config.yaml
hidden_size: 320
hidden_act: "tanh_gelu"
vocab_size: 3014
qk_norm: false
attn_scale: 0.125
learning_rate: 0.00125
decay_shape: "sqrt"
batch_tokens: 131072
z_loss: 1e-05
Below are experts of layer 8 (counted from 0) of a mixture-of-experts language model. Rows are named router (the router's row for the expert), up (a neuron's input weights, with its number) and show model dimensions 80-119. Each number is 200 + 30 x the weight over its row's rms, rounded and kept within 0 to 999.
Before each expert's rows: "comes after" lists some tokens at least twice as common just before its tokens as in all text. This comes from a sample of Wikipedia text that the model never trained on. Tokens count by the router's weight.

# expert 24
comes after: "-", "\n", "|", "\n\n", " |\n", "S"
router,192,236,203,183,178,205,196,236,155,237,203,208,199,163,206,252,190,212,207,211,176,183,206,212,195,167,182,180,225,194,216,219,167,200,211,193,218,218,187,154
up0,194,219,148,207,178,164,140,176,178,189,199,161,219,225,257,219,173,202,178,289,187,226,230,176,196,192,211,173,183,214,149,237,208,238,224,252,162,201,218,153
up1,163,224,161,187,211,189,175,173,227,185,218,168,230,174,218,199,233,173,193,219,171,195,196,214,216,169,176,254,240,221,123,227,278,188,174,242,143,236,187,193
up2,201,181,188,175,212,221,174,215,191,244,243,199,179,236,145,207,179,156,202,191,240,273,100,168,165,194,228,156,198,201,241,170,208,201,225,199,238,157,222,204
up3,160,229,169,207,207,205,238,232,174,209,190,220,222,269,192,184,210,151,235,113,199,241,211,266,163,195,192,192,194,212,243,176,173,185,221,178,169,176,218,171
up4,192,211,207,176,211,208,157,253,174,155,238,224,198,188,245,223,160,246,201,217,188,203,197,281,204,192,211,166,248,182,227,164,225,197,193,211,148,221,243,202
up5,170,187,192,174,165,148,156,184,228,215,185,260,194,242,180,164,251,160,165,190,227,242,188,202,142,225,182,207,210,194,216,205,239,230,221,280,199,189,277,230
up6,198,200,212,173,225,197,215,256,210,155,185,217,173,211,193,213,171,193,204,186,184,159,174,205,146,224,210,165,168,177,267,177,162,198,207,169,208,221,185,208
up7,184,199,236,211,221,178,238,223,189,220,183,243,250,205,300,231,164,195,208,114,210,195,176,163,185,243,196,234,144,210,208,218,195,172,204,240,174,167,180,206
up8,214,204,205,191,208,199,216,251,196,185,194,238,169,206,141,260,187,174,187,179,186,210,201,178,190,173,217,254,219,192,170,127,213,182,154,197,186,186,249,241
up9,155,239,170,218,199,181,250,208,175,198,192,211,208,190,202,161,231,214,281,167,210,246,167,199,195,163,196,123,224,217,225,245,222,166,229,169,213,238,232,200
up10,221,178,156,253,154,183,199,203,170,180,236,214,248,166,191,197,202,183,189,162,204,185,192,167,211,191,205,167,203,218,198,252,276,216,237,174,182,163,209,106
up11,161,210,167,203,241,213,164,233,228,182,204,142,185,249,225,112,213,230,143,214,180,244,193,168,210,230,189,227,207,191,149,169,175,217,190,179,200,203,180,196
up12,207,223,175,177,227,201,260,198,194,258,184,172,212,163,244,217,175,167,190,172,221,215,198,190,205,230,222,202,198,217,159,219,158,224,178,190,216,165,286,208
up13,167,153,177,196,208,193,203,203,238,180,171,211,211,176,248,199,227,171,167,218,179,131,201,197,208,239,205,207,206,189,205,200,189,167,268,187,200,211,217,182
up14,196,204,174,188,207,197,237,192,174,205,253,226,154,233,184,210,164,168,194,283,181,229,183,224,205,197,240,243,155,276,186,205,201,148,175,195,182,227,212,181
up15,145,221,208,212,229,176,189,181,237,172,217,159,232,186,215,203,227,193,191,184,187,196,226,186,164,213,178,254,174,225,244,159,207,178,226,214,167,183,171,204
up16,195,233,191,213,213,180,198,195,188,163,203,211,241,170,218,179,224,220,205,196,175,223,226,225,228,195,181,166,186,200,209,184,198,236,238,217,239,177,231,150
up17,145,234,195,164,194,171,176,269,175,218,196,223,229,195,173,230,238,180,191,247,223,172,188,189,176,262,197,227,216,202,212,216,215,219,193,148,234,247,178,167
up18,184,235,170,190,191,218,193,224,179,199,223,238,184,255,214,185,204,178,141,196,211,226,196,285,185,189,202,185,226,209,232,208,250,211,226,185,215,194,201,156

# expert 28
comes after: " C", " P", " E", " c", "C", "E"
router,219,234,230,171,169,214,218,180,217,127,205,195,190,195,177,253,150,193,148,141,238,214,231,197,171,194,236,214,184,177,188,208,197,200,248,178,192,191,210,222
up0,200,199,182,203,222,246,234,218,236,187,237,215,229,220,181,212,199,237,257,230,174,194,172,237,180,148,209,189,269,196,201,232,227,217,179,170,164,180,177,185
up1,212,185,213,188,230,187,183,161,177,160,204,219,200,199,228,196,220,117,208,238,204,237,175,245,223,190,182,210,240,236,149,238,194,165,202,165,213,216,216,201
up2,186,189,189,222,227,186,213,226,218,241,269,226,191,141,255,186,198,157,181,203,193,127,217,185,178,201,208,261,195,156,213,204,210,247,140,197,171,179,204,156
up3,216,138,177,254,226,223,242,211,186,204,229,187,198,240,188,169,240,210,215,199,177,202,171,159,202,205,194,216,165,195,225,236,194,179,193,181,161,202,185,220
up4,230,144,261,172,217,222,195,212,187,139,189,164,183,194,172,169,207,177,171,216,198,225,189,210,215,177,220,238,207,217,225,189,204,164,217,228,204,185,181,169
up5,170,182,170,196,197,212,203,212,222,217,183,187,204,225,200,228,211,217,204,150,206,220,202,189,206,235,208,143,202,201,266,155,229,166,187,255,203,206,243,173
up6,196,185,202,178,191,217,181,255,208,212,263,181,238,166,208,202,220,210,183,303,181,167,240,236,197,198,248,181,221,200,233,169,213,172,172,160,230,200,181,173
up7,166,182,211,200,206,182,187,193,181,194,156,216,205,168,192,216,193,141,129,184,191,205,187,252,202,173,181,223,199,217,221,191,219,196,184,240,206,140,153,246
up8,153,215,165,196,210,224,223,190,237,175,232,239,201,153,213,213,156,188,194,213,165,266,192,178,179,199,224,218,191,201,266,196,230,203,242,183,162,196,244,239
up9,200,223,207,188,217,221,232,231,227,163,190,183,209,251,155,189,203,194,188,161,264,265,155,229,246,251,214,179,198,185,253,209,171,205,271,234,223,206,207,217
up10,223,241,211,196,146,208,213,233,245,205,206,219,232,199,185,222,206,216,164,177,164,229,167,188,192,180,158,143,171,196,177,213,282,194,224,173,170,151,208,186
up11,181,206,251,178,194,220,171,233,152,183,206,200,255,248,222,216,162,212,185,198,249,148,196,179,206,225,133,108,225,192,208,232,217,203,218,176,168,151,154,146
up12,201,254,219,244,218,172,245,224,199,217,223,219,205,176,220,220,195,231,212,153,168,167,204,223,166,230,194,219,185,214,202,245,243,180,229,197,202,244,191,259
up13,160,200,204,206,154,242,198,177,237,197,201,168,210,235,202,183,213,191,219,222,214,226,238,191,189,242,165,219,301,216,234,197,191,197,188,229,202,170,199,193
up14,197,204,200,253,212,211,223,228,194,251,167,228,174,222,190,168,236,221,220,177,230,119,184,160,204,188,221,187,237,235,223,152,183,251,233,183,181,199,230,152
up15,209,222,230,204,206,178,188,244,154,173,266,208,179,201,204,236,192,199,207,246,160,235,215,224,164,173,217,279,210,239,237,247,182,196,176,225,247,196,167,205
up16,148,168,188,211,225,259,198,214,245,188,170,232,204,226,193,203,234,188,194,216,200,204,157,161,209,194,150,189,175,251,187,215,165,188,275,227,211,183,218,162
up17,209,186,139,254,188,176,147,206,183,174,163,225,242,198,220,217,162,162,219,221,246,222,208,157,179,196,186,214,251,263,169,181,206,134,209,234,242,206,194,246
up18,229,204,195,207,173,226,175,236,223,213,188,188,234,226,232,225,224,196,213,181,201,207,146,141,197,225,261,189,223,206,232,232,201,163,222,186,219,168,281,222

# expert 12
comes after: " |", " ", ";", "\n", "0", " N"
router,183,192,201,208,204,192,180,207,134,173,233,196,187,197,197,190,178,229,168,214,148,201,216,233,172,185,189,151,188,226,169,222,218,222,203,217,160,209,258,281
up0,196,182,167,200,149,179,200,211,208,175,235,161,201,230,243,215,183,157,213,256,148,202,151,182,188,171,197,226,152,178,262,180,247,218,227,191,160,177,205,199
up1,193,203,200,262,236,191,173,176,203,229,187,200,220,175,189,243,190,223,218,156,122,207,228,247,222,227,199,197,209,198,199,184,241,187,201,222,210,252,171,239
up2,179,186,157,195,211,191,224,189,171,256,218,183,175,196,198,201,167,165,179,198,154,228,237,198,171,220,166,211,188,196,166,214,187,245,180,250,157,238,201,201
up3,221,130,207,190,212,163,141,174,196,181,229,161,189,218,230,184,210,199,204,293,250,219,187,162,180,207,202,205,185,180,204,229,211,225,171,173,177,205,208,187
up4,167,176,178,224,280,221,201,166,217,205,181,201,196,192,182,203,137,189,227,185,147,265,175,216,194,163,214,157,221,183,183,186,244,204,149,195,190,185,143,186
up5,207,156,168,173,241,221,188,217,236,171,258,237,287,210,196,206,208,262,219,218,206,183,211,181,179,214,233,197,233,225,216,198,263,158,167,192,176,199,171,205
up6,222,156,140,198,218,263,157,208,158,188,231,219,224,173,180,190,190,260,191,233,190,221,189,129,242,162,173,188,246,175,222,218,227,214,192,166,185,212,179,169
up7,202,183,146,236,211,190,181,211,188,228,244,206,153,214,231,200,182,149,255,201,184,191,193,198,194,134,220,231,234,214,208,212,192,194,180,206,148,178,194,200
up8,220,204,188,170,220,164,239,194,233,180,201,240,271,195,210,232,264,190,224,219,194,207,207,236,226,167,183,189,218,220,194,149,198,219,209,182,173,224,233,153
up9,166,238,215,257,194,180,207,204,253,209,215,166,167,201,217,275,198,220,200,236,202,206,179,175,167,126,247,229,218,191,170,178,238,162,273,204,173,178,203,177
up10,179,254,169,220,203,189,251,192,152,212,255,201,211,205,269,151,189,232,217,175,176,216,183,190,178,189,213,222,200,169,212,195,230,184,241,176,183,144,168,221
up11,188,238,190,224,228,244,225,206,195,173,176,144,186,200,161,202,198,164,221,237,214,274,174,239,180,156,178,274,218,187,225,161,268,190,163,193,185,184,176,178
up12,227,186,202,228,173,203,175,223,188,248,187,179,246,216,198,183,214,201,250,240,167,199,173,202,245,209,205,235,248,200,158,175,190,170,196,193,144,244,180,181
up13,149,203,220,232,185,171,144,204,190,215,152,197,191,224,207,225,155,160,213,219,232,208,194,186,161,208,184,242,216,208,189,222,201,216,194,196,162,185,166,92
up14,181,164,190,217,181,213,178,198,175,207,241,237,151,233,208,247,201,171,215,175,197,232,200,168,209,199,156,205,153,219,225,182,183,167,233,228,193,183,230,209
up15,196,169,189,221,181,190,230,240,254,200,226,255,160,211,190,213,132,202,190,162,197,178,210,204,150,142,215,235,176,242,207,188,210,231,232,251,190,148,175,183
up16,154,233,198,232,226,187,153,203,206,141,227,190,186,162,172,211,146,163,196,158,237,260,190,159,189,200,249,246,186,203,139,240,281,213,238,220,135,234,191,193
up17,211,213,225,265,189,176,248,194,177,177,195,183,201,184,223,227,204,248,195,232,189,149,205,193,205,192,175,199,145,156,205,157,177,179,203,237,156,238,203,213
up18,239,132,219,204,197,217,245,198,252,149,193,241,233,195,165,248,228,217,221,207,165,197,186,210,188,190,212,187,165,205,189,170,195,174,204,208,242,224,185,159

# expert 30
comes after: "|", " ", ",", " in", " October", " January"
router,223,191,251,229,223,204,217,200,197,162,156,196,206,190,185,184,162,131,189,167,220,146,191,222,241,198,113,192,152,192,181,220,220,220,188,176,210,190,205,197
up0,208,230,240,179,233,182,163,210,237,246,214,195,162,180,170,206,172,184,178,219,202,178,195,184,194,186,238,197,201,194,240,193,199,182,198,220,186,194,226,215
up1,200,272,166,227,200,274,177,251,237,253,263,167,192,204,241,224,252,171,216,210,204,193,174,182,273,177,201,196,249,217,223,193,196,171,202,170,161,198,240,178
up2,150,148,206,198,163,169,233,222,181,216,193,171,192,225,208,204,176,150,182,196,235,219,179,167,187,264,198,194,201,249,143,222,202,240,197,225,153,209,184,207
up3,230,163,209,228,201,200,206,223,189,210,215,211,234,197,193,195,191,205,237,202,206,195,201,143,234,221,197,200,216,142,225,196,234,171,181,185,230,159,190,189
up4,240,251,227,192,216,212,161,213,178,211,228,240,226,195,206,201,175,176,196,158,208,191,199,156,226,194,195,198,179,219,264,233,233,191,238,210,161,176,156,219
up5,223,201,218,188,219,231,190,188,202,212,211,188,234,152,177,206,201,195,221,166,188,195,122,172,196,241,237,199,227,261,199,130,206,167,205,190,184,170,172,209
up6,189,232,194,185,215,182,147,169,211,191,205,198,163,211,216,192,197,291,209,221,219,159,215,213,194,226,258,196,184,276,229,180,166,193,253,218,173,142,195,243
up7,196,254,201,205,221,211,201,191,185,217,168,211,240,190,273,134,215,246,220,237,189,236,238,161,245,191,218,217,220,180,229,189,237,226,180,240,196,228,136,131
up8,188,234,206,231,210,178,164,180,185,215,215,223,206,197,209,197,172,172,255,234,221,242,209,222,170,305,205,194,204,188,257,188,197,169,211,243,224,188,197,202
up9,185,182,161,217,239,207,239,178,188,187,139,139,183,147,144,186,210,229,201,186,200,230,199,169,205,217,204,246,226,251,174,223,214,198,198,250,201,199,203,175
up10,236,197,210,197,198,256,229,178,206,214,163,163,209,163,170,181,147,236,177,203,161,240,191,193,186,192,237,197,242,214,141,229,184,189,176,204,234,162,245,226
up11,211,229,188,178,225,236,254,176,200,203,212,213,212,142,261,203,198,243,194,189,213,160,184,193,260,203,211,267,225,223,211,142,193,205,221,232,223,253,221,204
up12,191,171,183,268,243,218,135,217,169,219,214,196,186,153,198,157,233,193,213,250,177,261,220,239,164,213,169,163,196,223,182,167,198,132,251,209,179,262,272,201
up13,228,212,141,182,181,177,211,223,205,172,206,196,256,179,175,208,241,222,173,266,195,241,217,216,174,231,252,193,235,184,184,184,178,166,210,225,228,173,223,204
up14,191,210,144,170,191,201,177,140,257,221,211,200,155,212,189,179,221,225,209,219,218,215,192,160,228,169,203,205,196,180,232,159,177,207,214,216,171,158,175,226
up15,157,251,190,189,154,166,186,236,198,197,197,196,212,160,116,203,246,182,228,199,219,214,167,184,153,169,219,184,157,183,216,196,210,214,279,227,179,210,199,229
up16,196,150,209,201,184,161,230,186,126,241,215,215,233,197,206,190,188,177,227,184,111,237,192,149,202,264,171,209,235,207,202,305,230,191,236,250,208,231,233,178
up17,259,205,194,165,200,194,214,207,178,262,173,204,239,256,147,192,187,262,269,196,194,228,248,180,177,152,174,215,195,205,163,187,196,176,205,151,205,221,157,198
up18,219,215,136,248,229,180,189,193,205,214,166,209,226,192,222,218,208,209,156,194,148,226,207,132,206,246,224,238,200,213,193,211,208,215,157,238,197,211,175,182

# expert 0
comes after: " ", "201", "200", "199", "202", "."
router,232,218,203,221,218,231,228,189,243,161,180,190,261,178,181,177,214,187,193,201,183,179,182,217,185,199,174,203,205,192,165,315,183,209,237,218,147,194,202,185
up0,203,149,168,202,184,150,186,229,197,297,212,242,210,201,151,209,180,163,186,196,196,212,163,219,202,180,179,173,205,207,230,219,216,200,228,216,183,154,259,182
up1,205,246,216,198,234,181,228,202,195,160,222,209,220,226,142,181,179,199,256,218,186,172,153,192,180,251,140,226,228,306,216,266,225,161,190,198,135,243,211,235
up2,218,250,196,217,119,248,167,169,230,230,207,195,218,196,219,199,229,209,171,172,227,222,188,244,170,250,202,226,232,207,204,181,174,187,266,217,171,210,212,198
up3,211,188,127,216,171,234,196,205,138,175,224,199,209,261,221,206,192,216,174,248,135,202,232,121,172,192,185,212,189,218,184,209,196,183,213,255,166,241,223,199
up4,208,219,194,221,178,134,110,248,180,195,169,209,218,208,279,194,182,176,204,134,182,245,191,248,171,267,176,251,261,258,215,186,199,212,230,222,138,120,174,204
up5,132,267,190,230,213,221,206,232,153,229,215,247,162,184,195,180,164,181,150,214,182,205,187,206,187,199,191,215,288,252,217,224,221,237,211,229,241,180,226,264
up6,192,243,180,232,235,167,236,228,208,221,208,174,262,242,200,237,173,195,192,188,153,191,243,178,170,211,191,214,223,190,213,196,215,207,227,207,150,196,232,229
up7,198,180,158,232,184,246,218,207,191,167,186,208,178,244,178,185,191,207,235,259,173,228,171,175,159,208,182,246,237,209,177,205,153,190,180,197,164,184,167,243
up8,207,199,155,222,170,206,213,167,183,183,209,228,239,201,229,204,145,203,209,194,193,230,286,151,226,189,132,256,164,200,225,166,258,211,215,250,220,255,203,243
up9,206,242,183,201,196,184,147,209,236,224,153,231,244,236,181,168,198,178,236,119,211,239,188,187,193,256,223,213,253,238,215,236,225,208,149,232,189,196,210,189
up10,185,244,175,167,141,171,204,233,223,212,208,173,183,179,169,200,196,220,184,225,187,219,208,182,155,178,217,211,173,213,163,202,192,200,242,176,162,202,223,191
up11,199,255,160,241,191,180,169,192,197,196,185,188,216,222,244,208,186,159,195,195,173,188,189,259,172,226,154,186,221,174,207,239,231,187,241,243,217,207,191,195
up12,211,175,190,172,189,233,172,197,206,198,234,297,205,222,219,214,198,211,232,209,226,236,222,186,183,219,213,264,248,179,175,148,212,239,181,143,251,131,205,176
up13,244,168,228,223,184,196,207,212,167,231,188,213,195,263,210,187,186,185,196,230,216,228,160,158,237,224,179,218,213,184,212,193,199,258,248,169,252,221,259,171
up14,161,197,196,226,193,203,209,176,235,207,207,207,216,202,281,181,201,208,208,276,180,203,161,154,226,167,224,226,156,217,208,198,167,207,228,210,206,225,167,244
up15,206,214,222,258,225,243,194,211,149,222,223,249,218,198,232,197,256,196,226,160,121,272,166,186,226,174,216,153,204,220,209,216,190,212,256,190,219,182,200,185
up16,191,175,170,220,179,159,206,207,244,135,215,211,239,215,213,192,215,165,182,215,246,200,199,156,297,209,231,277,207,197,212,202,223,204,178,188,198,218,202,201
up17,201,212,250,262,197,197,195,178,189,176,219,198,198,227,227,224,220,185,145,204,197,143,184,174,223,197,205,153,195,170,236,205,180,228,221,194,239,195,207,128
up18,168,155,222,201,200,161,193,197,210,192,239,162,159,187,199,195,188,158,196,175,220,201,164,178,162,212,225,190,206,213,299,213,200,168,203,216,196,147,163,200

# expert 17
comes after: " of", " in", " to", " for", " with", " as"
router,226,227,188,170,221,226,156,231,221,230,225,182,161,209,195,206,268,156,121,281,137,209,198,236,169,191,263,198,168,193,163,237,225,212,203,226,162,211,139,217
up0,203,194,178,197,205,260,160,157,264,180,201,229,204,242,139,206,184,215,213,232,225,204,149,196,175,172,232,215,182,228,246,246,176,163,226,195,211,193,174,169
up1,191,216,196,214,180,187,202,207,206,141,212,230,205,195,230,200,191,173,200,230,218,131,206,179,153,185,211,209,214,236,254,217,233,161,178,177,179,146,247,125
up2,195,231,202,231,183,188,175,180,181,143,253,265,170,282,250,225,173,220,233,200,254,145,184,244,160,200,204,174,209,151,211,200,241,206,224,218,148,210,187,206
up3,182,246,181,257,202,210,206,214,151,224,257,238,165,247,193,116,216,253,186,179,230,241,208,195,211,215,161,218,205,185,211,249,221,213,222,162,186,198,189,205
up4,231,140,209,209,206,187,239,206,192,225,183,183,230,214,139,149,217,193,196,226,209,229,195,243,150,209,211,211,195,183,207,158,191,176,217,252,151,170,187,229
up5,217,223,148,209,181,205,189,188,183,189,202,195,198,230,198,194,186,188,188,244,219,170,149,199,199,236,202,223,200,229,224,230,243,185,219,188,208,197,181,179
up6,189,193,190,165,217,174,213,173,220,225,163,235,174,144,163,189,248,183,223,185,191,228,172,180,223,232,182,250,214,189,174,177,210,135,211,222,213,181,232,209
up7,176,159,217,226,237,203,197,192,243,211,201,247,205,166,203,205,219,191,200,143,226,204,208,172,235,210,199,204,225,239,235,212,254,216,171,187,157,158,236,275
up8,201,222,217,250,198,183,211,192,238,161,156,183,216,218,178,178,214,226,193,220,282,234,141,193,129,219,162,179,176,175,209,156,216,230,228,188,194,219,174,161
up9,164,189,202,242,269,234,178,235,192,205,153,166,182,258,166,224,238,225,218,190,219,270,217,208,219,169,189,174,211,219,193,197,174,207,244,197,216,199,268,156
up10,174,218,198,202,226,149,186,154,187,175,224,194,229,194,274,186,166,218,214,175,273,223,178,179,177,188,199,187,211,199,213,221,189,213,167,187,166,158,223,168
up11,216,232,182,190,199,179,181,175,178,149,178,233,170,175,222,196,215,235,198,191,204,218,178,205,229,217,173,249,201,201,206,251,219,180,176,207,156,167,167,202
up12,196,205,207,234,219,197,175,176,203,226,208,174,206,172,198,205,172,134,188,194,212,192,234,218,199,259,193,190,213,251,221,231,201,175,170,192,199,148,240,201
up13,130,229,180,212,181,237,191,194,246,205,233,227,131,207,210,186,238,226,209,164,185,197,194,231,207,219,179,224,197,217,211,202,218,205,271,193,222,196,135,159
up14,193,166,195,197,199,190,159,154,236,172,258,245,176,249,136,219,183,200,212,227,210,168,129,183,214,180,228,254,207,199,170,179,248,169,228,174,234,184,205,163
up15,193,211,179,165,191,204,214,279,195,215,225,212,180,204,248,183,194,198,188,188,159,287,207,235,251,203,207,205,180,234,274,210,215,208,226,248,178,178,182,254
up16,215,187,205,152,174,229,239,189,202,217,162,262,185,172,174,203,176,203,173,183,214,185,195,211,188,229,179,263,201,267,275,238,204,217,225,199,215,166,234,170
up17,193,195,216,198,274,194,172,231,210,163,221,220,250,242,240,171,202,182,206,207,239,228,145,144,277,204,191,148,183,185,176,257,186,188,221,198,211,223,211,190
up18,219,167,169,168,222,252,195,209,200,182,167,187,235,158,219,197,205,185,143,239,220,168,207,196,204,227,197,202,237,230,208,258,209,186,181,158,194,207,209,172

# expert 7
comes after: " the", " a", " l", " in", " d", " and"
router,195,191,216,195,222,186,203,195,184,209,198,196,248,203,183,145,260,216,188,213,182,197,186,186,163,218,208,231,198,175,176,171,192,228,209,135,222,226,174,220
up0,216,232,179,209,154,212,186,213,240,179,216,153,179,208,217,167,205,214,182,228,203,203,204,204,183,246,258,241,208,194,149,202,219,183,193,205,232,225,205,193
up1,145,155,232,190,208,232,162,209,199,178,169,271,181,171,157,192,172,185,161,189,173,235,176,225,200,203,215,182,280,176,213,218,200,197,266,189,187,152,250,156
up2,202,199,128,204,194,215,241,194,242,218,237,196,212,189,256,222,177,214,185,270,204,173,172,203,210,225,199,273,182,212,254,176,163,162,210,211,172,202,181,213
up3,157,209,185,156,164,222,203,209,208,187,197,236,199,225,140,223,178,216,191,207,221,206,193,233,203,169,183,205,197,253,235,244,230,201,230,221,190,181,196,148
up4,191,216,211,220,225,191,190,222,160,218,158,197,214,210,214,185,232,219,196,212,213,224,251,216,217,217,180,218,166,216,194,185,166,156,228,173,196,222,187,205
up5,193,202,168,215,247,178,192,170,206,183,185,219,172,201,247,195,231,248,197,223,206,181,198,180,192,221,184,228,222,228,229,245,192,148,252,175,189,162,218,216
up6,201,173,158,209,172,210,219,197,245,117,166,193,154,155,176,228,247,157,188,207,216,229,159,206,179,222,206,219,213,253,250,207,174,163,214,257,195,262,189,209
up7,234,169,140,210,247,145,178,263,186,166,200,228,253,181,212,296,159,222,198,172,216,221,179,242,174,222,221,151,166,208,228,191,174,162,228,200,188,212,228,150
up8,204,218,148,183,226,191,151,210,151,205,195,202,191,177,244,231,165,218,209,200,192,175,211,192,210,179,209,221,236,200,195,261,229,212,260,197,141,285,232,176
up9,188,183,177,217,215,227,199,243,237,170,218,198,242,224,187,217,200,215,153,171,244,257,194,197,201,217,162,200,171,141,243,214,182,208,256,190,177,219,156,183
up10,228,260,214,238,152,193,170,204,232,200,134,203,185,205,214,226,166,168,192,248,188,204,194,185,235,197,190,150,213,187,239,248,214,214,208,236,228,151,194,207
up11,128,168,176,225,221,266,300,211,205,226,231,243,281,163,166,176,165,239,256,225,185,213,194,214,196,215,211,217,203,208,227,184,216,218,188,194,246,225,207,149
up12,191,205,151,190,220,224,231,178,196,223,139,181,208,221,211,174,171,204,179,177,157,227,190,196,179,244,166,260,175,176,207,176,196,149,210,255,190,178,189,193
up13,170,165,217,177,176,221,227,192,254,206,210,201,202,159,210,181,213,201,207,154,210,199,191,170,166,231,200,232,214,204,154,219,188,213,165,198,232,211,111,234
up14,217,209,207,242,277,188,211,224,193,169,199,250,168,183,179,168,118,155,228,218,256,269,232,171,154,275,156,215,160,160,222,293,209,205,196,158,196,187,243,184
up15,203,195,192,214,191,244,206,208,283,142,215,232,183,210,204,201,165,163,214,226,249,222,142,207,228,224,143,189,216,173,215,186,185,186,156,211,236,198,198,180
up16,200,242,182,213,228,229,180,248,161,176,195,182,216,247,181,136,205,248,183,235,250,238,198,204,225,172,206,248,206,243,201,228,237,189,198,230,145,154,213,176
up17,230,238,143,201,195,189,171,236,187,163,189,203,194,215,193,220,178,187,209,195,175,231,203,273,173,223,232,197,269,189,209,223,165,192,165,245,139,257,206,198
up18,200,233,136,227,227,206,181,147,200,188,188,191,262,187,215,201,155,185,192,206,196,226,223,229,182,249,252,196,185,202,225,198,221,164,274,201,150,190,188,214

# expert 22
comes after: " |\n", "\n", ")", ")\n", "1", "3"
router,230,191,196,220,168,186,198,247,162,214,227,206,189,143,183,223,211,174,201,164,185,176,169,188,235,219,205,192,227,215,217,206,222,185,193,216,209,214,186,221
up0,179,201,234,243,205,156,194,216,205,180,210,219,225,227,211,166,182,249,160,220,209,231,235,166,183,186,220,189,181,217,208,191,212,212,234,190,172,183,172,201
up1,148,205,201,171,177,192,207,212,234,188,224,249,196,181,223,212,230,223,201,175,189,190,238,194,238,176,225,147,210,190,216,169,218,222,216,242,179,189,211,259
up2,208,192,203,164,182,252,138,223,195,210,209,223,268,208,212,195,205,167,203,176,166,212,199,229,213,237,221,203,220,239,215,208,204,182,206,228,186,114,181,211
up3,204,223,227,209,197,170,200,175,188,186,215,199,247,278,242,207,184,238,207,203,194,233,175,202,183,186,171,245,229,169,201,259,238,224,235,200,146,177,194,150
up4,198,242,221,260,201,223,143,245,146,160,156,159,209,208,191,199,209,207,182,263,196,229,195,214,186,181,176,198,192,224,240,177,176,195,239,219,190,193,202,165
up5,194,234,179,225,221,194,185,234,195,137,196,204,170,163,168,166,192,193,270,182,211,141,189,163,215,208,237,187,232,180,205,186,171,210,242,217,137,207,185,221
up6,224,212,196,198,193,210,208,179,151,203,217,223,145,177,207,210,223,218,169,189,175,218,155,187,137,174,227,212,220,197,188,244,165,236,204,192,213,232,217,180
up7,192,198,196,261,219,208,157,169,237,188,232,213,194,196,201,187,183,184,174,188,182,199,167,191,225,209,192,227,174,206,224,197,216,213,229,277,175,217,221,162
up8,209,207,199,200,194,172,228,260,231,176,200,242,218,187,183,181,239,174,201,209,201,247,202,201,196,253,183,191,149,246,241,168,201,173,192,272,196,194,196,254
up9,187,232,218,227,181,182,195,209,200,205,209,175,155,198,187,205,152,283,198,225,293,184,156,256,218,166,203,231,205,143,238,204,239,213,150,143,101,136,219,174
up10,193,198,154,191,255,190,227,168,249,216,199,215,221,181,158,221,193,188,206,164,179,279,216,208,219,225,212,229,179,282,211,198,204,187,178,204,177,209,237,255
up11,188,217,172,173,199,217,186,118,219,194,238,205,256,177,213,226,220,222,208,153,215,212,234,170,216,239,193,234,210,240,193,138,180,185,206,181,188,184,221,248
up12,186,185,216,239,193,209,257,197,185,212,166,201,203,169,179,159,177,229,194,232,233,189,192,217,182,202,208,204,166,201,209,247,186,186,226,201,225,214,178,211
up13,192,240,171,189,217,233,244,186,204,192,174,157,172,234,231,126,214,191,169,181,217,213,243,171,193,190,154,191,182,213,210,238,233,188,302,186,176,224,213,200
up14,179,170,195,182,178,186,221,210,213,166,196,183,193,179,141,210,226,164,227,241,192,157,169,217,210,208,277,242,207,242,182,211,218,218,204,194,229,152,203,130
up15,191,193,187,171,207,210,229,151,196,148,243,166,228,240,178,163,195,197,186,211,164,239,217,205,195,258,142,291,238,229,257,186,188,200,237,222,218,233,183,189
up16,170,173,149,199,206,248,159,198,207,154,280,172,168,212,193,168,217,199,275,196,212,194,214,199,178,210,263,233,216,254,243,165,201,169,193,216,180,204,164,212
up17,166,198,184,179,208,204,225,186,258,193,231,236,193,179,191,207,221,200,233,199,215,234,245,157,174,244,226,237,191,278,183,191,226,190,210,149,193,192,189,188
up18,175,169,179,183,235,176,169,204,220,211,223,250,165,136,175,235,156,162,191,178,251,215,198,232,168,216,221,210,234,264,230,199,188,145,162,248,204,128,168,237